Experts of a small language model: vocabulary 16384.
Below are experts of layer 5 (counted from 0) of a mixture-of-experts language model. Rows are named router (the router's row for the expert), gate (a neuron's input weights, with its number), up (a neuron's input weights, with its number) and show model dimensions 192-287. Each number is 500 + 40 x the weight over its row's rms, rounded and kept within 0 to 999. Numbers have three digits each.
After each expert's rows: "mostly gets" lists some tokens that are sent to it at least half of the time. This comes from a sample of Wikipedia text that the model never trained on.

# expert 2
router:474503497451558517519430470532466553505493500499461548456446514481541518512473500454538483484557464497498541397485572463455558530548530458528523548480567496428419565581512543494480546502466426533528557519564472571457490485497465555542431457558441457511468468414509506452622468547535583500
gate1:485492503599475576515526482506484487438494520472499496515459475520505571525431529473500526554527574531501535491467553531525527473541536503454493457473533502548501526500555503519493538471445566494494542459539496472484542502496489504514554435539468524422541484493505493523489638543613497464
up1:460501460476487541434477422460510433523592543504545517458449544447415467547524433469449508476487504503510378437454517460502475490484506489420501515537493469556492528531525419488428475539484539493476478504531579501585429472504553442538500516503576513507518466520507432507500522420526536520
gate2:557505512493443464475546514473427455468503526436552500504512472528503503485458480527504547515448552452520463507521499550523467461452444524554478466536512495518520546446541576476520532472521472475546468510471478563508431531500482535521506533495433555464544507448500478373415545492511562430
up2:577463527506490484475533481551523464481472514509473464479462526521481455533481503508475513556473551516541433541468463529515444438391538498480546511504446524496522436509513496491512467492582553487529476465469508497519448585419552503512529524419496545476559479435539442514528540477493517561
gate3:464501542570520503545420512450503475484530540479484446516516453462530568478473462499505494532474488506441421500415512426487444494462554430448473514430482509500528470473523515466459479537546547579483478430503546503538465527457496494584525486475522521497462446542559545549505503513477552519
up3:548584486464476545563484493556532532454530441472548405495573403519524548491455535457541467486501442521451530492432487512516570463516410519410481536458526480484519493499450575497543481526478474551480482539562450539528565471508510539474501493476516483475530496491502520484481485458506555522
gate4:467518538475569474535442533495541478512543554463509416501438536490563467516509452530515489536565519472425482507571544486417500506477476455543404471461591509634429460515531462546398469477446518485534527546532455540440471525543546481501490507535440487505471446484539504504536546574443555527
up4:499494377461485544570552476473481533476504563518488505442565604573442513480541536463516446470548528479482554498479518480480505447488505425528531494512444496440504527539408520567465482494472501489485474558454508474466455483538574467543483449499504418498472500582462532487507516452486384483
gate5:440517475389525458518516518507507484542502534453459550524573588507567510464514530502433448580448454445465466470461488440419477484473538533445436518520522505521527491585523525498526548471554574513465424522464516466442525571495528535563498485495483521502514528463516497517484506431522505512
up5:495521533461453472434529483450511552485459465551472506497511491482509503510554498512491475503532517519495547479498451495514481491502508435495495477521456467502557457541521465532588592459488535411446435526483524526500486574497441514486488527509509550495519518413507529606475475522486530525
gate6:492435455515505495433475524511483521475491521483548459555449532512388506539536482509434476548499526451545488465497447527481500516508524508537511534603516507480503414523559490505544505562500460472528545468545509481465481456488481470482478527580498483478470543435473512570564463459482439522
up6:464505525496495557459434517525459529457514489481558485476465464517504505504531499461480501522455522466548523482507462475381481516592529461490497465547533487544492516572533516490413442453518517496468501556454417579514438527490510542561460497455494488560471482479483551549481466527445497507
gate7:493492476419502586473597524467493476363504503464577463558503494457522460544495503555440547530492529451560482473412480537486504546539498524547494509398480475457471483472542473504547465449530525539574467452574487474449578414490467531501476455558484445457482515460534521457551538535521553487
up7:489516429471463553530485532550499454500502472544528547465527494481517531526521449485534421479580515570505464441496472493490425498508475484465471533524507478509455488514482538514519567489487490479486480474496477493474517507509520457449479537538477497521498545412449513460469507453561429486
gate8:523499538535445534531423533521493475533533485540561456486498431481498515483543480494520419497528452534476495437527484542508495541506510528468488545450542413445453516491527511516434520446579474506500468491581494535582509459463563480508521489474445432521528466528451533515497537416493464481
up8:509519490446502435515492465411531472464505487512490522497504459488441477492503552525494541479480490538531514550513478444582437449451474504499556510543414544515433497563478561478518489526441497545557412444431511543444511565501504588512517566549532521440480505437490481478514506517461450511
mostly gets: "New ", "sub", "non", "Died", "Total", "Personal "

# expert 6
router:459485502577528504510433509522517432459467446543524538478464477556500506508471492558507470476474558443548484573443539464473472521540530477548539504533512462539543513436444414440494565499556545442541499446444531521516493482441508454354434482543536531472484453501508536522413509440468494542
gate1:434553562462438479506491497462537552576527520434529519508550459505496489481599477517459470475484447450455553466524373501564495580484551506561522477573464527489482541502427489541430558491480500485476527512484452544509490512413523456602482517488563480450526424474465485554495515472537477523
up1:507449579453491501534535450482579472487450464549522492561506519543508478471484472529558485533449511519523504566545485472466468407497482574529462456482536484568535479490486507520510514592461432516439563461531412564548568440466484489498439580517486487507450526507515547515520524539463457479
gate2:504557565522473490528504473456544458500502574430509472487525524485497532486521482504525475564483490488453516543473445545423558511545475548531469554483477503583501512552476459500509480465529541549528504455511456541466528467442496404511451536486435490510521500547520463479520502521500474495
up2:535535546461533438475531502488441542435523490504559491484483537486481467480438484522528434467557491494576424523382570544441504480482489454519598418532476467466495534512528493484448497508522466532527500525532524486480455568513485519431586422511463471516471528524487469460450478521436473565
gate3:542487525603531527482488562499523501444452462443504499490562556463512537503508426546476500487505482512563491554446481562493487529498476521471497529497486526450540509573549536457465525489453463569561489563497465482497454424503478469554548548516462474484488403525481540546547597453544636468
up3:490510468581584489493450529432499530558495507453483485485393535466505519519477532499477424485515545502560520470544493478447528578504453523468508604577524443559521508541553530410516463495515483467475473526470534480473483543497475534444426504524409543608509505449510454487492462455505453508
gate4:499622406512529453540490444527458527483501521501461443481552544413499590507491493445546484476507486521407446505525561493564438563499494547487473478506454563579499487510435508511483486476520487508524529571559472465475516589546426524566523494511455501486463512525525468504562493524530498512
up4:502499534502550455457539547495567478534508484511531410548488549580497508504530513570545496470516500454466459458472532521507509414498503461489484520474579448488484453502541466488469455494503505435554509479493481481470496499531523486541480540461446520495438435496494479510543542517470514545
gate5:506525480524519457529482529532528503505490461557501526461505448483485484430531490455442508550575522522545594460477506453480555540513466447559477501552479557483430499518493523485562417551492477517519472517490424545439492520536446491589451526430510468456484521488492485456542484517515465524
up5:479541464507477488466488456505493461506450471426451406520562484511463440526465494496479534488451434483481491457533411542541538497546470530506446467540555482531488466454523468480545544509489516499484486535459508437548525518527489578455568463427413507443432498441551569479533484482409519425
gate6:494577565486538534413501531499604500506455405540502512510520471444526501516491510532442481487458484499472455516497522538466515514483530506533466501480482517520498469591515416481488454460475481566435518537575477547472462474453544571534515505498471476542484518491531532496494423463539490516
up6:538478525452529482488504509479429520529510521563387550511558556430517526492496472542531504463501432455521485418543501481586524448484465532552477529540494522438526479464501540489543546491557481573503525530439488504518462563511435401557468517494549471550500446506529471536499568511463557495
gate7:446520463511486504594434559468544502432489502580462501562532461464480418518544509491508498534510466556490491463513448463548462447500497482503491511558523495420465455526518535473409520476500629554462443531478494475489585412495531557472548458527417531540500482480488480514460486459501444541
up7:517457498533518527457522475528507536477578417509495456454531548506526474428488459484460519580483467573472495461466585540593524440559457518516509576508457501446458504530460531497482518496477426508540528476572535536504534502575542486558525515411534493531530484466493477569506516530505404513
gate8:529528548450514409500494556526454559445503416474493558586516478550556579542449609454475445473492433486480494471542558463501531495498484481541442474470503586578469538518469515525540539514474453516447509494439478451489515547462534577550536507544433516466493467452481511498440530579570450532
up8:472526440460516481475487478417546468555499455527463472487468524569452466521553461457575437561522478510450514517462474461421519502498502501532488548457469465456484496520530488412417518513477533515474574490498455476544425558529500465478541517484551521492500491496474427539516483507504418420
mostly gets: "On ", "}{", "−", "near ", "== ", "along "

# expert 4
router:532498466638435488486461458490480477478501503508494466475541457499444512502459508526470504531549414478476441545400520495521572529465439493523506515451533472553490460425472426439518486562563531415459501521516475517478495525471531472475577554526504461470503470510499519490460492410454517502
gate1:434507443603427553433492456524525527511551457482531516513505541534474482584470551507504492515517522492488518473478516483558483470565477506416531487517498545522487502488518481569399488552413490469546485498513533566479538555425540476518460461522517461453457465488533468526547548448485526544
up1:551464549464499478505538506486572462530558479506466465489540460516538543573533470461536488503519440557519498498545484533491429475522514508572520572483481504461530486516574411518540523462535505509456521544459506429583548446496512468490521476388477452534523446475519489458480488482486508500
gate2:495556459444510497541500500556544518523514450497461460530394457481522514504560495533455457580463496541476470504483479525469476553467456518551450509466485564494514512514541543517537503488537499537528455530487523502501486476501530473506516574537453522515540467488517463476497527528511411477
up2:516399534587485487535503484433480525473495468503512507550560557522509521455447539462463570525540465457516521471521451505548537609535494494572561491525465463579559530495437464457513488496560458479543480525520535479511557537469491585536515492418530507502537563523466503463488408503534435477
gate3:466498477516542502485544520447523577506513444510456527467527448480524531484553513443537497464570530568469511508436545479535535544510495537507551567530471429613564541478479577515446457484445592502445495494556498478464448525473479529520562479563448490510501519552551487551484529578490503497
up3:429492491479511535511517479492475574480541573529496553473520536486525471453455509485427532495499469482481451437445485476484476504482503546560573512560576537490492451464527471510506446516521459468461456512490491528472527473552488557527477529559584477531457499578544507476519445529512511517
gate4:507522414527515522523570498474457492549457546522524526503568443564587497536507519536587438457450561521463521486579494488506518506449534450416445501526417399488426453553569530542554520465471526494486485552503521442546471469485515502540569487488507529486475522486482501527516554510428589476
up4:505455417499512544473486479501457558444476467588514433525515535574415505557591527533524514507575558547431462422557505489496524469510536570541449475481513451521545592477446491518551511481475444535513505461540549483549464532513499493471532493372524508512495483527498534500502527481474540497
gate5:449503493443480462517491554500557468430517460461475499563509514471524472580526501455520513477422541495480525469523483427487552531533547422500395494450536483501495405514483469482487463513528519479481490520502496523473536520471447522454508521470542554511516445411508427606457506426454509523
up5:524502493462539482440521520495465437472525480408490486499504542529577527516477552522540547495514583506529487496463527483424481516496507437454468456467575472511541453528552479590469531454489528463456533473534519443490438478564509519387529536517440502382455562529458548564552493454502485491
gate6:456538489571511511542472462525505628471585522515546483592474482561536497633502498469573524564518518525501569501380489500570477495520518480476512510486475511567503542470537527516498442478488470494504489445543412497467502501496541545464531517492468543494508527457506495471561532495533472428
up6:533469526492472508468521556464468439479490465503462513441534480471536553463483462461465448434511481546508559498566495470520501533493449547437538436481514454482555467514520526531559473410486489509465433426438521518484538431429471459464502428562501431435493529456536434388510568590546503484
gate7:566446473533529626529474547540525484458501457528523497531465458459463486475488458510385556510468536520463508491487527516531504474495525526556433439567486508474472499470522527517563519506440528505489494456476487481546555491515467449534462517513526477428510590481481528523468565528422542450
up7:470418498447419452499518492591563515497445441517530579447578497476484499514558491466527515542574454506468443538473517548504514491477464569512482596537506596489520414455514458461507506442540481452473486562559497519501535533434488487581546525462557521494398537423522488507518440471473564492
gate8:523551508496550472441395563404509514472462479500506549458548502536543484558494515483613429521576530458487575496589575481374515439499524496451563461471497496439508459459561500545473534482437486492504512517459539470420446521571509516465500533467491528550517510526440464603483506448474499443
up8:448467440552542529488474541547586411534501465527508475572521436430563557450542442481493478505517470435567455547461485485525516531568480531531464524486557462553500544538529543477484512582470449447483501477551486455441484432464596477570525497613528531538455532552485538508515520459488505509
mostly gets: ").", "However", ".\"", "\".", "After ", ";"

# expert 3
router:562527535521496468479512501523445445481522441545437550475541570479532485536487530456500483537550524466542538488508524492517473500504454462579529492530544522508413584546533581528475493523506440471535484523559436559444541475436487537559490585505487486452458509382554447500556563527528567520
gate1:468515467443470553484520502468510531526473546475479528459544465550545543481513585518496466544554464585540479480481431495501474479422481563579448470515556499446529519506520433452491536453486559521496450529524564536495532558417508518415493555445516558540583515481520512505547510490580481452
up1:454556462498522521582507394600399449489525421503441516534523559505407462462484548450488568511485487494498539490461576524522508534467462474505511485514509426519433488528513437517527451483510498492481461459458505444462576550510539462506522466496498500540510485521504473518579486545527459512
gate2:462505525554432440535513441508502490504527528525523534517429551504496523550526501556458501565486515499572472516501531484475489471574526486533511562511456498517537459485506510523520521476550498519479551509500538526440518483521494495396484469550516463533492476492516524478529534426443517491
up2:418503468550569499481499520504505411498471513431532527479529469443537489487467465502503485525455504537522507520522530518379483487522502478505503505537520471559533524490511508493510527485540482514531519548517514479439565514455497504479482457419535470514526469438478449422430462497522474553
gate3:418510495507555468538499582528497475481467628552471453401516491497552591416540474463432473531525579501475487506456472457530512506519483513570465560513499444452465520410510506462510426507515508499470529495562497497511625519612546404401501535473466488476559488517502496507475469457524503485
up3:584496437445463549465560510478567544481509450495510455481523528494499446556479505508479574530477627536521494491506515503499513543492536509574486507411488483527589435432497425504556495552488528490496477491498539515488510474461505592504537490447472525504471480548560499460522524575482465490
gate4:537454546542471526441523512536487482494528503536449496499576575474443471449530496503463515569538458450508532531475544454456560455512539496503440507482500472558534564490548479514543564507520461426528452440523480515487498585480503525485507468432427459517538463525484433509495490458470528415
up4:510478491526493482524507583436450501397476494469511492522521522446612459523574499531539390564443614556445498486560537436557548514516480534505518472480519529475514472496457574451508526468505524487517438446613503541484500463587459552474495516487510470501450483523499550464486476542485501546
gate5:496534515451521465474503493499506540486515490501538534555528486478498423511539461530443501563508503474542522567538449439570518444480447555512497517474501485497540620494517540535573479463446511483523491470458448462441476499468500401507473432474434539464507460570527473484512583501444486540
up5:533592425479565511471547507548522566486489559489501507544417542477510512474586489459508519483518485486517428533491467507583481506560447521505517462580448450456525439495522548490415521546479556533464477484467585470430481491516456493485509579444501512454463470512515463543498509523487390548
gate6:512528482535514534591455465439483486489449562505459499474469524588487463552528485555497448474505473485488547428483477488493511457537573503503494449618486546471490463458465550475573545525493504518527537515532561477481470506482459505484502543508432449485468497468485534487473405526542481487
up6:522519450461515528527525422482490461428495509515502567542521473491492509456481507518465504460530490500547538458541442416458568445544532560529529493540545512460541508440500508476466516495526524520418590540490429509459534471514499541521480457548531464516519532469523639480448577499515479471
gate7:538420538509453505490507497521500538591495551566503524478490423539528542448439489493459568526498442495456447565471515548460513513481502483500499442511580543497542523491531468550528532540479473422490486437582473503514518549431549553467491445495552420485546457500462596488500494515490485502
up7:481475552494478551499509497414525444489454522418516556561530607529488451522504480536540468561478408470447527493424515457511539428514458536536540481511499492516504530545519479466532534522445425504435461481425517512502518547527524584492554531482481502445493522495429496511503476487547548542
gate8:450579553498549461535537545480441474447521543454519433480490547506515457424472501581523483437482544535505555536599401478513510543530452483423508489505433544468472521531468503524514442375522546518588510537497458398506541507500481519469449510478463577518444464537456455494493532521454457536
up8:496429482510487544470548554453528422497495495486448467468402523502371532465488516507514494491501431466502492454437578539528464528535524454494502551512451515572439545519497458478609472509455502566546499485551552465527511516449477544529581542492444509468388465402462506553412446478446533523
mostly gets: "much ", "often ", "high ", "Mc", "development ", "episodes "

# expert 5
router:512475500466415554512468474484447518467498474530574518441520515454508449569527536487479530537488571501494565524534498552507512541535496547469554484571542506442465576516523458465462450473452493480532461500538501414476543472488522507546417465555451450535546513442506458529511467549557600445
gate1:555471500510491503528478562532557555483493410488468505470431520569571576516484506535492490484548497516561449433448498452450435483540453440548470500462493525584496508464457513599464555502530550490482487506473519505488468497493448537474480544480531508431459442445507476479503515559496468555
up1:427520528459503499451491480420494439561540549481535468485543525407484450501517551477505429571488532532434501510549526547553537535480519565462526524603480459426493566504534479397515464449399492512550515438483487462515537499527578555489444504537504498539537537478483481514451424491538517448
gate2:549517562546541491462488513560467607433545588518506454474435532541540497470523499512524497475491538453453466565524452512591559516505536470521511516570539491514506564570503476495498547387485523525477489493514496413510483458525506505611573504467473523516558476443496469429518494432531476429
up2:582492526553457486429520523589552490506517480486469444513529507525478479496481472479584565525456477440501492516499489508516473519580529455490514510586577488488477505480386601469547525526560505513470468589521545491502430510506446505515524431502471525517577495485513523495547482501471448507
gate3:495497531463497533561556550480426561535508459514499491462516465515490470454456551457448505462501499535540473533410460485503408504424480491478554505483443532492562513478517522544582561430597510502518574481548501562511544506512522525564521440440499515466522498559484486414520529439452506469
up3:426474496511481499510499426502441492475446506507502511534479510476556497490484497484452486523455529509499543486533485479457494534520499504451547458458553458460437483480480551527429502471469552453547541527534550549486498516629454526517483507467542461453520524539487527519464440577433484447
gate4:468532490494450513568563538472526526483509458507572503476553492516500523466402525536508481441527560430499484468548445547511504500500525510493543507507472529516517489452411446470503468440487449455535485435495481450464529384514448520503524487473554556531513499485516494582538482555478439520
up4:531516515511506515544517515467465515510504462455521434488555429466566472446522495508584483483511549485568473480466504468524534477541535452510509503571474470483490485480459551539523520509490436553450455446490492501413634539501478481491479496459493596530524478473516509515607568506490412514
gate5:567534601427447499436495500475499442476449513485527466436427513454515549420527565514483493498451549475522500500493530471550516506508517538522527498480460488449494503509466478565471513521579497562545537602532493542489525462555487520539507475516526486502521490476492501515504507537545505418
up5:534572408523492515478456527431473527531474442519447471474482535486499449509511534513550473455541415537513479545529568530462518447422544560468545453510416516542508456484426480538510481477501463504484432510573519462469537404516403501459596525518519473491547501498434518447487549550569494467
gate6:430516529384439499533457449500434504466492563513512413503459458523432530382512491509448458470569525537533473452505560559420447455491482505522541484517554479475478430537454564478499456477484484496477568432582528545490489528432492464459452485522485476433534494439484574504516459442460419522
up6:524456450502494404508480503504538552513546574547568599464455464468516456584516493473463515483514471488445519570454535528494588481521506477516482497524438579500515520467446492460543480528506508512531390484496547436545498565563449476484578487417475526481468497454433431481488529517530569516
gate7:515520477492518511546510544559558453466476580517498379516520516493528519452566479495467459486507452483550518503521384448490489426476421536383484541513479499478502545528514526554500505529552503481498507519498510437520515529530486503469510534516499464400519517474458530587506517452516489492
up7:587530464519464497559458514467485522525491451446558532539540523523508439481499574565479404471541466490456539495625474525531530487580480564538483483508468462526415472512584516497498475484544541428497515443530542490482516474504530573520438515461543533551520456468554546492516492457467500391
gate8:468515538516446526468522459546494496476476445509432519511510512520448483483541445553474512537433532542484518529488547465498573436560496506504517460589505530527470482445492464458524522573526501404507484497571529536475509528558501509406477484547500520476508429536486512578457468503519493540
up8:500482498556436442520510459469539551541549497481526494464547556571547513513421490505478511490530445528550509502508462524484495514442552476507548490445465518476531480466508522522446562448471497482553434478520510455520451474501480454504538528497526473461565519444509557529543507427578464495
mostly gets: "President ", "Maria ", "g ", "K ", "Richard ", "mi "

# expert 7
router:469503479412508456486633561470504482502494493468513479501515508432494487537522480472425485494467488523439541550439436497609430498490522515482573562514495552527549401487482554441501505469537534530514397488511517359526493477531533472432462464415541532526503484629497513501402427511503524507
gate1:454467544550559571512535558498505482535514402558426489490512467538532451565492492478535481478521529462499503443545428481507467546556476514498473483465525511458435448516504545548511445467453477510430469490468482536388478506536580493487533542601467436530551526563498545399471494491425510438
up1:548528565542482445557606523512463468546532453387512513506459481442502479512530546487415597486478478423505551549511476493582548514508488509391482484515544479551479524472509546606485540500464514463514511476495509447564517533497457536529490469461465547484534532533484451492509506456521539523
gate2:543459515416498458503457508494488460499489467512511419472432415513537440501536521525404524567505413491531542432544458483477468520517484585522508532498521458514462545421586479509602457529429505521454482451486428444445494525512457554506432504499559541513506610573479475535489422488497502495
up2:518505514562530482553535494578441534436460506497466542501563471452540516485531477494500529530451546461492474484444555511538484548585504478471442529526476442493480429496505476476423509531523518523485503492506462609534531560524513470507429543504455555458469483464524469503503558514489512493
gate3:538460498456464535396512535516549440469467474450447497516456558526539497566499447437486495507578597485451486453516473531491556558502496447503495482500515469519502517476513447475462473517477521522527570502517465542513454504454478471537456519552425513525471493473474494490448568421458461462
up3:517419516488458486464481526494562520459462574554559441526556504496454475509528459547497472524566484535503458464577451567514509524501405486494508467472500508570521560497523485536500437452466518487493445557512475486403533534529507414520521524505554479541526501506469464454556516440522399506
gate4:476490477493534545494489518520575449479447528523548485483452514490475515509488487516483496468533499540500482500518438469424548477511452539583559490498508489512511509508496430555508476452518524554540477485472493476487533530486531467474524484497490508481481547503479483345434479476445543463
up4:542443484527495466481467494542519490551499467526497472505470470564419506482507567421452462507549455523494462500547524448562452484546434483535472540533539459498474512489447475483466463502522545449484508533499509508422482411524492491532422505528453502513483474492556520506564507495483489505
gate5:407536510463539480532485502557481438496524514527499578483489487542485500520491455537498551560502484510455536511537587432468519496472457561443421470464491483509463455489476525487514474539562455481486523506492539467525423513542519477533554444518525509507604473429519533600528585504477470472
up5:505473521558481531479453510423486548521522454470446404507496483453454533473516538463447407491470453514489411499474520521486444503586551457460530510547489516415607475552517509434474526506495538508533502484544482557461585526379535528497441529504491544481405602540486476475508493417522607562
gate6:474512514537534473459449455487562547466507495474439528525506503505476487471519488521422544461453536483523493528489496468424557410538492544509516549482504442461460511594456506437471500480498460538534518463509502545450473567543514524486475556523558559491495475514462370531494438492509529447
up6:555506552477499481478481477412494438465506523483531512515508543453601531559493471509560556548492456511570556576510525515556481532495460520493424523489478442492568510489425494464529520513532530496549548528512499568633482490500464542536443483503517508385497488486559519498518482566536453455
gate7:531535504444505497452549522439468469462510550485458481479486421532563462517520508525480470520475430452569489463533536526462496499500504435423541470521489473388519516426455521484479567520507491535571476523502503479513420534577440605529450459422517470527502447533461461503441425485514513563
up7:517445450596500536472422559519456429500503534540501516529525468506511510504509516537536490483395514471478562485513431479532552527485541494434514511502558453568519558473548545569486456566497552556496541475511470479497489471485487446543510486531482531421472489513474568539439495515469565557
gate8:566519540509512475474527500608448458584514478519481458481523465470434567414567543552529516519521525499553485536486509440441519516451476552544469492477428455497486477584497489528517520566522483442534510451535575526468512510613423585545546482537536520471535440592413562525487520545517490481
up8:557556543511554481499525481533470507560527450498496499508493469450445532457511571501590446496523479555507519482537482481421550548466447506538519530417475473589487461529514507535458496493570500533546526515547463465523481465552434509468462470608543518511518496508480510514458497512406566493
mostly gets: "\n\n", "\". ", ".\" ", "\n ", "\n", "); "

# expert 0
router:495521544481554529492461439514636495478452513515466503507504532573522495398491523484568487520498489493506501465703499499491565506496507484502485498518492490480491486544498490533500501518487416537528526525490466545501512599488489519572580465545482502486513496480473488439518534547487454519
gate1:444513480508501479536442452497407442514481470564501508529451504501443519484511486563568512503510506494477553542476530458494484449520524517487497524434524509488502491561435520443552448513508573426477523489509519517545466547483547519464454481527439418534521561437494530557496476477527502551
up1:516583500544488494484506504410472454530447493439472522524501565518429507486471520516594495476515493517538535478481457500426418566500557493543460486481501531486469530412540488505543492507578502460531527521493515495453455577443478474460430475558478552540495485508586509510453484473515473485
gate2:547408483515529524538453409530508416486501526492439496459516458527465470517464381489463518481484571532518487502512496459476504494520482558531520516392390465554497528553491469502468517515507490461517501464528553522499488462515467485525466454511488511511500477486506409468513466481542526466
up2:563458565523544504509506542484465487463492481526457513486543472479486472512553427509376507540460416461446470538475515537471501529483536549525450563401493482567509398460459530452449493487481538454559465512504459490489504565583494499590524512564514463501548532480476487505541502498571520552
gate3:466543442465466405436484542490476557479477441499461474554542466469523546486535513556486551467513573563561549569476481463429516485454587406541564511408493358429532424504508553556526511504529460500575528475472547528521414494499504481528454558558503488505514486434527440474469512544480504511
up3:477502528515545464518497539517537532496519559532463477497527543573517537485453507546540444428580528427486451532528463433581567526575575509484471489496578492557539498483525517468494468528559464493446522496560519485420476484495567561535511463538419565544476502549484495543502526528453583537
gate4:496497494467484450485495588499500467459422475515523465579479518488388492516513475553465533492506522557468517509575545549469467512456433494485595498568511471480563546492449545562456441467552568494516447503531498371591569471515485550502504473477495509532484434514467564482478525462456478436
up4:480497453427462494518480492557454504470578504398517528442448544519493510525470598485467494456482521446567566456464524482494525465543485486479457596446505530438441465508466493484583531557463474528477523480533432525471492496514555551483566517449466500524568564499528504467545417500569481478
gate5:519530479599576567479540471455456468487541457458489544535630473543473549427544473498522515484620547459500539488481540499550525506492579448509505494509407527500537535453473424541454545487456586495487482514533520611515527507442441490510508559517467543539535535515473512536437525491485475519
up5:530482520473552589525423556550539535519504500548520550468508457520450464545491520510517470529458455471470483552519442522568515446453491544502450532483562519499489525536484538540493496446505460509549517504467490556458465508538548574564473449500484532525505487515520513479498473471505515565
gate6:579464455565484509503441510495500475534463562473489521503521525519456481473519526529493517601519517544540534500534512531476548529517495507499510522534476450438432470520504526488510474509529540480560517529562503464479550514441481456462490424496588533559506492488422480520488529537452559460
up6:533554530561482530502433515437579497436437423463463525482513495513469446475564511471494504504490508501506535428531508559507486458504489547477533532497553483479516439481453540555442506455451535439502551495522485540520500486427452548527494427453504546483502526506511439507477497522541430543
gate7:433458419464466508423542502527461454497555541529442477566469549565500552524487509484486500528526489486527613500491578557495499587453505501503517453423581539480510488565492439556479470487518501456571481430510530510513489412543555522472520533502519489486480566570458443502506444499480467519
up7:505545485431545520503510538529490475494534495466464493526516474531570499509515461528465471461532495497486517494540548463464455536549481478493579557446466571543531510571530527473500415562526533523481461487550469526531529506516558466480504510427480508525453498491543471407488504522496518552
gate8:523488559451485554467555513499467474438520515442481506473465558521462561552491430455408520431451509540517493560465442490482556468460497444478568514482511497494495524456569507470473530472524516500531479538526490450505449500533511569483471514480532513469529550499517473515530545446572571523
up8:555516503527499552551472477541548491535474439494507431499539488497434472479553517535523504478448476499523479465545506473461485504499489494461552520479512527498495490549458434537527530497480517543509488477533498559547494464457538544454504478530423458565466469546465522477504534577528479531
mostly gets: "br", "Am", "Ab", "Dis", "he", "Ad"

# expert 1
router:500501495508537451481464504570522556467470484436509472494492523449537516530490527469498543482520496470483555415567562532488534474538544437513466472466503525513436552543518620478479556468442448433555502461571514625477488469495523468453469496499453496516528483436491446554509535534547481477
gate1:526515532438508543464481483430541461558554524467541455485516457549432469531512432545373457458493500525515465533597541413576502514415409492417597550482491473473456471531485533497511511528476536430517522480465467551456482489460559499450546538512493480499504482573500495583485490461476491485
up1:498520493419520478513544504540418436511590436487569456510485545482486547533544497472515503461585467501552498558507578451439509520463573480536507511535534495508509493483552564489540551496504472516525528478466525499561534533480537467396497534509497547441449523487443518467513431548516537529
gate2:508494445463499493463512488524479526490503561500568478491478496517533389501502493466496513455545519494617466501446518562429452420496529483477537464544528518493500478584519593515510504498484462498465558530480513508402550507512469498496501522515474518525469480552486510545440604465532419464
up2:542558509564529530474548504491497429533484509478427487487568497541504582534510494574439461497468428453410485512493563435539521562490480476538485529515504441501487490404530389411489468484481556524482455475515477534576490534530509528472544480483480496473591540518538449417485449480532540517
gate3:481538504513535463529460453463491551437469530503481533539527454507498411452535496542502446528514505519559482518530500398450450438420506502550514459480546464548441482466476465462462567573464471496490464499493517500444470508499488463497495487549469581601516498460472536522449514453465457533
up3:486501465520502514559529520527490580488484470485413510541524511479549547529446489534489538522448466534420425460541531531494444431566407538458476456466495548489519483527544453485499526538467551483543505507481500489457503537495511509454441511446512522517503532532629485425518599599500547474
gate4:518423455534450468497491450453499572566471557509480537576551491505494497464591536563455440432547508495532519511444466486508508542473484427498503468491449447484527442578503447473474527512464489460504448526505524533537410547510506441454500522527569451528470480435506514488516534436523417541
up4:456529549453485463462533514533467465525466557563524510544469470478492509517479473493440522517447536446518534531471455468483454484501524478503450539488534468546537508459497527514473494526493569462480489548471378468404522500551579465524464503550553522481565464501511556540520440505480490478
gate5:466462558468575454535546529513474520565463472569563489574451511556570446518407554472496487519507511492530495519546417490546555521534534466508504502476483507520426579529568591492511445519467555490501461518521478499516510414550507494534432481487519540523531522568473539524468505533448541505
up5:547472504496552454441522516496465546486480495537532523551454441555493407509470465488550437557453490511543483489517467533551555516499515511519498513520561495482504513533450643502536434507485511481530486549573470496520547444519529567498484543520510563480517460442450533479518486544488462470
gate6:558548478506564483582478565422471556508486480551556536541473492509502545468480532491549543597496484473503434448481511472483550518493499545528463428443531511508482514535443570511555453565487440459523512518472520521494560516577473488468450592496440500560454579609517500522455505514484517475
up6:483485465558469556528511569439470541507493440526545493457497484435542557507505501496483506520454473501552456541521496470516470528547473454429522533475522427446508494515481497482447531477526523518459488423540541537473482513512504455491489377579480520489571496520436497459531534525527566456
gate7:494449501443532512484490559549527476500438451455475459622494503493485527476508421551539484490478585517473475485503504498531534482545531510480493502519473500504519521455504454462511488514550503573499507487468500519525503579462519450434500494439472440520523584445542526444546447592480469506
up7:528469509492436538506505466559463525453583573535448508521422457546411534524514538525417566480512450591518433521453463476522454456557467521542552425529493473511547541554531565504588475525490497483472528429489431480501559447496455512485533488473550485504505511548507482558488521531535502439
gate8:535446486521470535562542503521503505510526450549504541485527533471466588509491496503456486477485425450403453480476485591536486503533433461501501511520425540449457489498455390439493513562522516477453528490514493424545476443511512601505528474385525434481437478500537463455535556515495576466
up8:478505448462538573490478491455562498481569488519525536454494482539535495533540500500475421459531543512480477495511521459558457508460512430485544536482490508527501547544524537429520442530441432508558434548545519532540540515476571506570589552451441547430522514476470492432517530508493475542
mostly gets: "Votes ", "European ", "Ros", "Ma", "Candidate ", "America"